Experts of a small language model.
Size: 12 layers, vocabulary 16384, 49.3M parameters.
Training: a variant of SOAP for the experts, 607M tokens, 3256 steps.
Below are experts of layer 9 (counted from 0) of a mixture-of-experts language model. Rows are named router (the router's row for the expert), up (a neuron's input weights, with its number), down (a neuron's output weights, with its number) and show model dimensions 80-159. Each number is 200 + 20 x the weight over its row's rms, rounded and kept within 0 to 999.
Before each expert's rows: "raises" lists some tokens whose logits its average output raises strongly, later layers aside; "gets" lists some tokens that make up at least twice as much of what it gets as of all text. This comes from a sample of Wikipedia text that the model never trained on. Tokens count by the router's weight.

# expert 18
raises: "| ", "|", "(", "\""
gets: "\n", " ", "0 ", ") ", "1 ", "2 "
router,178,223,188,219,199,185,213,195,227,168,180,209,216,205,185,233,207,193,212,203,206,197,184,207,192,195,200,217,221,218,183,197,201,222,191,200,217,220,183,192,225,178,204,202,235,180,219,162,176,182,228,184,214,213,177,187,207,175,192,210,181,217,210,233,203,158,157,202,235,218,143,215,217,209,182,188,164,202,190,215
up27,186,173,159,232,225,207,201,195,223,194,192,231,208,218,194,208,231,187,219,183,201,198,170,207,194,187,198,163,191,199,197,198,202,224,223,192,202,210,221,184,192,188,155,172,217,205,205,190,214,214,192,228,182,229,191,168,191,219,183,238,193,221,217,210,195,216,148,212,205,218,187,220,182,218,179,164,193,216,202,222
down27,185,228,208,237,142,206,205,187,235,192,220,168,209,210,211,196,226,226,213,224,166,215,209,226,241,196,165,166,182,218,234,212,187,256,172,217,183,207,179,199,198,187,204,203,204,204,160,185,224,167,192,188,216,203,183,223,198,170,200,225,270,189,178,188,213,180,204,233,202,216,208,232,191,222,214,155,210,181,195,174
up28,146,232,192,151,198,196,207,193,233,194,197,226,232,182,244,205,185,223,190,177,221,169,170,179,220,233,232,170,188,189,212,179,191,208,181,189,227,233,187,197,176,201,185,162,194,197,210,204,196,175,208,168,186,161,217,162,232,193,230,228,200,176,180,195,248,213,164,201,206,185,189,205,229,196,183,194,218,164,175,176
down28,167,218,164,220,206,200,220,186,219,202,214,204,198,229,182,161,195,199,186,152,188,192,206,233,181,218,191,206,203,187,196,208,213,191,193,231,199,227,221,228,173,205,187,195,202,204,209,213,175,233,209,218,198,169,206,154,179,192,221,246,199,202,194,196,208,210,206,214,235,209,215,216,161,217,215,216,184,199,239,163
up29,182,192,195,211,188,205,231,244,217,195,193,228,210,203,174,191,173,164,181,168,177,229,178,224,186,197,144,200,200,188,206,193,232,209,205,210,237,185,159,216,228,169,183,199,200,177,177,170,178,188,193,192,199,172,177,184,221,215,192,191,211,220,207,201,233,212,208,195,197,237,192,216,213,235,205,182,215,226,233,190
down29,213,236,205,219,196,174,210,201,245,146,184,217,229,201,199,184,156,218,224,234,223,237,243,218,192,244,196,239,196,198,196,164,175,198,223,192,199,208,162,169,222,184,180,209,209,235,198,184,206,234,173,182,220,181,211,179,182,197,211,194,199,211,204,187,196,220,208,216,191,221,231,195,192,222,192,224,205,208,185,241
up30,183,232,203,217,207,195,221,203,210,219,200,209,209,188,215,206,185,195,239,200,204,224,186,211,211,207,242,197,198,216,163,227,228,183,226,193,237,204,236,182,189,215,205,195,202,194,202,177,208,216,180,215,212,200,201,233,202,202,192,207,176,202,219,171,216,204,223,208,183,205,212,213,209,189,182,190,166,195,212,172
down30,226,183,195,219,219,220,177,174,224,219,205,198,211,196,212,188,204,203,194,203,206,201,225,227,182,217,221,185,206,212,219,219,202,208,187,194,177,182,194,195,206,238,191,195,205,198,200,170,211,173,218,172,205,185,199,213,217,165,174,214,183,194,214,177,155,162,209,232,199,211,207,201,162,178,176,176,184,178,186,210

# expert 6
raises: "10", "20", "15", "30", "12", "13"
gets: "(", "| ", ".", "; ", ":", "°"
router,216,157,215,195,189,174,230,235,206,180,206,190,185,194,177,242,172,225,230,216,165,204,203,177,184,208,188,211,179,190,200,166,162,188,212,190,184,164,197,201,188,213,179,194,190,186,229,164,180,189,179,195,200,217,219,187,230,183,199,199,212,233,221,192,221,197,189,155,222,207,223,199,258,192,182,187,200,191,210,167
up0,202,190,190,200,196,251,204,207,223,211,213,201,225,243,210,182,228,202,203,227,207,211,229,219,206,208,194,186,206,215,206,200,188,210,217,216,212,197,209,222,191,220,198,208,200,181,177,155,174,186,219,184,181,188,207,192,203,191,176,172,236,215,181,227,192,241,244,220,211,184,202,182,201,184,198,202,181,221,211,197
down0,183,210,193,165,152,206,197,165,203,174,186,249,215,205,184,203,164,232,175,205,201,169,204,168,212,173,181,209,203,168,177,193,179,194,206,191,216,181,181,215,172,224,192,192,189,171,190,214,183,204,185,206,215,206,181,189,208,208,187,225,214,214,201,190,184,205,203,194,223,176,192,187,204,199,170,205,214,193,199,153
up1,209,189,196,161,205,182,180,197,197,160,194,231,151,172,220,233,205,180,219,194,207,205,207,202,228,236,209,200,208,168,227,189,232,232,176,170,180,217,209,201,184,136,191,201,192,205,218,222,194,178,205,203,198,180,220,182,204,203,177,189,164,230,209,219,204,190,215,172,241,205,201,210,210,203,226,201,203,210,208,235
down1,194,204,193,211,230,203,178,214,185,171,226,216,206,258,203,176,176,192,185,220,195,181,170,193,189,183,170,166,200,183,176,194,182,196,231,201,169,202,172,189,182,228,193,211,176,179,184,180,237,179,228,239,206,207,209,222,210,232,182,219,164,211,160,228,202,179,179,189,201,201,224,214,194,197,189,186,219,222,181,230
up2,223,220,211,208,227,225,194,189,179,181,194,169,210,223,206,235,211,232,206,239,224,205,203,205,196,195,233,206,168,207,220,187,171,252,220,210,205,205,176,213,187,195,194,167,207,191,164,223,196,180,186,220,194,189,209,206,205,220,203,192,199,239,212,207,186,166,180,200,186,187,204,215,206,192,228,204,198,175,201,222
down2,172,211,184,201,140,209,190,199,201,192,200,217,173,179,220,220,229,170,167,176,173,212,194,190,166,195,193,220,196,193,218,173,191,207,178,187,183,196,196,189,173,193,204,188,177,183,226,200,196,194,227,188,212,202,184,172,226,233,185,179,222,233,191,200,172,213,162,190,202,181,194,198,180,219,204,237,202,179,217,191
up3,166,143,229,171,250,206,158,205,188,178,211,219,170,182,220,236,213,190,205,200,192,216,227,162,174,216,177,183,208,199,179,195,221,199,209,184,224,189,245,196,205,209,216,183,180,200,235,207,200,192,203,197,206,234,161,216,207,206,179,170,196,242,186,184,189,204,199,156,177,204,182,199,209,197,161,185,184,226,211,197
down3,178,221,203,228,210,202,185,196,212,214,228,184,197,211,196,208,230,166,178,195,211,229,194,238,240,193,191,237,171,187,191,203,214,199,187,227,197,190,214,186,211,249,192,240,183,201,176,177,216,191,224,202,180,196,215,222,193,203,206,167,285,227,195,213,194,207,224,192,216,207,190,188,183,231,176,191,202,199,206,182

# expert 23
raises: "and ", "(", "to ", "of ", "with ", "1"
gets: "| ", ", ", "–", "September ", "October ", "January "
router,237,220,209,192,201,218,212,212,171,189,179,214,217,183,182,172,201,227,210,196,226,198,209,197,202,200,200,228,217,216,185,214,215,235,212,191,194,233,218,147,229,197,212,201,207,203,218,229,216,223,211,186,167,155,169,219,225,192,194,217,186,208,222,233,228,229,228,225,222,189,203,192,196,217,230,209,211,223,204,188
up0,180,199,205,216,224,204,216,187,208,208,151,204,186,185,197,204,208,192,175,199,202,184,185,204,189,165,175,212,206,202,159,203,212,197,206,170,211,188,171,149,221,215,181,182,200,193,245,230,201,158,201,188,223,167,209,225,187,190,175,218,166,175,211,190,200,213,223,191,201,211,192,191,219,199,189,164,210,155,221,204
down0,236,171,180,203,145,203,182,178,207,234,173,245,190,257,199,191,201,213,210,177,178,203,172,176,200,209,213,212,210,158,202,219,215,200,175,228,221,163,190,204,196,168,219,233,184,161,207,212,170,177,206,173,208,192,200,190,215,259,216,219,221,188,183,170,226,197,181,166,194,200,175,215,216,170,252,185,228,200,188,205
up1,176,212,223,192,211,186,210,185,200,210,210,189,173,179,180,183,160,188,203,199,182,156,198,210,202,179,190,209,215,211,193,232,165,160,218,196,182,206,214,180,233,219,166,183,164,206,212,203,215,219,195,223,186,195,177,235,159,189,194,232,171,180,213,189,217,182,215,205,217,177,214,229,218,203,207,224,226,189,184,178
down1,217,207,193,207,235,180,216,201,216,209,190,211,173,176,173,180,161,187,190,205,198,206,211,212,209,189,177,189,169,200,198,205,226,208,210,199,206,186,184,186,197,188,157,188,191,213,187,199,179,194,216,241,193,196,209,193,181,204,224,191,194,202,194,201,197,194,216,201,233,169,199,194,209,211,198,226,178,170,174,187
up2,136,207,197,198,246,213,177,170,146,196,219,175,186,227,217,240,200,211,203,203,187,177,182,183,186,192,169,215,199,227,191,193,213,214,207,209,250,220,198,154,218,189,178,189,223,169,214,213,203,200,225,251,202,196,195,199,204,197,198,235,146,226,207,236,181,223,230,201,231,161,217,199,194,195,204,183,209,200,182,204
down2,155,199,213,185,182,212,220,198,205,192,215,230,178,161,195,215,209,205,198,191,149,203,215,225,230,192,191,164,198,177,212,231,194,205,197,202,194,177,200,202,172,218,230,161,205,201,226,190,214,210,194,182,216,225,199,172,246,167,168,176,183,208,178,191,237,166,239,211,186,200,211,214,196,195,154,197,216,195,195,192
up3,193,222,185,191,181,211,154,191,194,216,235,195,221,197,202,185,203,180,216,184,217,182,186,195,203,182,218,220,159,216,197,222,210,212,176,228,234,182,178,256,173,184,228,209,196,207,216,195,217,215,185,199,208,218,193,207,200,162,197,179,218,216,197,183,169,201,177,218,228,185,194,200,173,180,194,258,195,181,213,178
down3,213,218,194,219,158,198,243,177,211,217,207,215,221,229,194,202,189,171,217,217,213,200,199,199,223,207,208,200,170,185,206,177,189,199,205,182,183,190,160,205,192,170,239,191,145,204,184,242,213,206,207,189,229,239,231,222,196,172,222,176,158,220,199,227,197,188,171,163,172,187,203,241,182,204,176,207,188,204,220,181

# expert 7
raises: "0 ", "4 ", "4", "5 ", "5", "3"
gets: "| ", ".", ",", "–", "-", "/"
router,215,187,200,199,192,197,206,213,201,254,217,193,220,182,196,197,170,205,185,193,237,186,186,213,193,187,217,220,178,167,207,197,186,205,196,187,171,203,234,201,203,201,205,189,211,211,226,213,219,198,176,209,182,223,164,185,217,215,183,197,200,216,185,181,219,175,178,202,228,189,184,200,174,198,205,216,202,237,198,227
up0,183,219,214,213,203,185,171,197,197,227,185,206,164,181,171,212,217,194,199,203,212,197,188,189,166,236,207,217,223,204,175,204,195,179,213,213,226,181,218,169,218,206,212,210,219,145,224,180,211,191,190,210,201,186,225,201,208,189,190,169,198,201,187,187,221,195,213,217,175,195,170,186,213,175,177,142,183,237,188,239
down0,197,183,204,221,243,168,188,206,177,237,241,206,249,198,221,203,229,186,211,222,216,172,182,167,228,223,204,188,211,228,210,193,171,189,173,220,196,176,171,211,177,190,226,192,225,157,187,183,197,188,183,195,226,190,163,180,222,193,212,176,171,170,187,163,192,198,208,198,218,160,191,201,216,209,204,205,189,214,237,200
up1,212,191,194,181,196,218,227,204,238,193,194,204,180,189,184,204,202,182,188,195,222,224,179,188,202,165,204,184,181,156,179,163,210,167,180,198,227,178,170,214,204,207,195,209,209,204,165,182,222,220,189,211,202,229,177,215,220,182,190,200,202,188,217,179,198,157,210,216,244,198,239,203,185,190,226,193,193,238,238,207
down1,206,183,225,216,201,211,193,218,181,188,186,198,167,209,205,202,188,212,225,199,224,247,228,224,183,204,202,184,208,222,200,197,166,213,216,207,223,195,182,216,211,218,205,191,190,187,179,179,221,200,207,191,167,199,194,143,234,218,198,213,200,200,192,228,210,227,200,204,173,211,191,242,236,187,216,216,186,179,222,199
up2,190,171,207,215,187,243,212,206,224,202,233,227,218,202,174,183,206,167,209,173,202,219,191,164,159,220,232,183,193,173,195,213,190,222,216,175,193,183,195,214,202,253,230,236,244,191,216,208,218,220,199,204,211,191,189,204,192,194,222,198,180,162,227,215,180,189,170,171,200,196,169,188,215,234,202,214,198,188,216,186
down2,190,239,157,190,243,190,212,195,200,172,191,223,183,203,199,205,177,220,231,215,182,194,232,212,200,202,184,221,181,177,193,172,165,229,168,206,211,188,199,231,210,197,184,179,201,223,216,187,179,181,194,232,220,198,226,204,223,178,209,194,207,195,226,227,197,190,215,230,222,194,184,202,187,214,197,188,189,201,190,210
up3,232,210,199,225,192,169,221,228,178,236,184,218,230,197,200,177,219,211,226,237,215,183,189,229,182,187,204,168,203,140,211,188,173,227,206,184,168,212,187,181,226,185,200,183,237,198,211,209,166,198,187,180,172,238,218,217,199,183,223,225,220,178,180,192,203,230,206,200,212,206,194,177,184,209,215,200,234,194,172,202
down3,189,222,202,190,202,208,212,200,186,197,175,215,196,223,194,206,201,227,191,198,224,202,240,226,216,184,189,215,215,212,176,218,187,233,221,210,221,209,204,195,162,191,187,209,145,195,203,171,179,208,184,206,172,198,204,223,198,169,197,191,279,242,194,223,242,198,181,197,198,183,239,233,231,236,217,210,174,219,231,212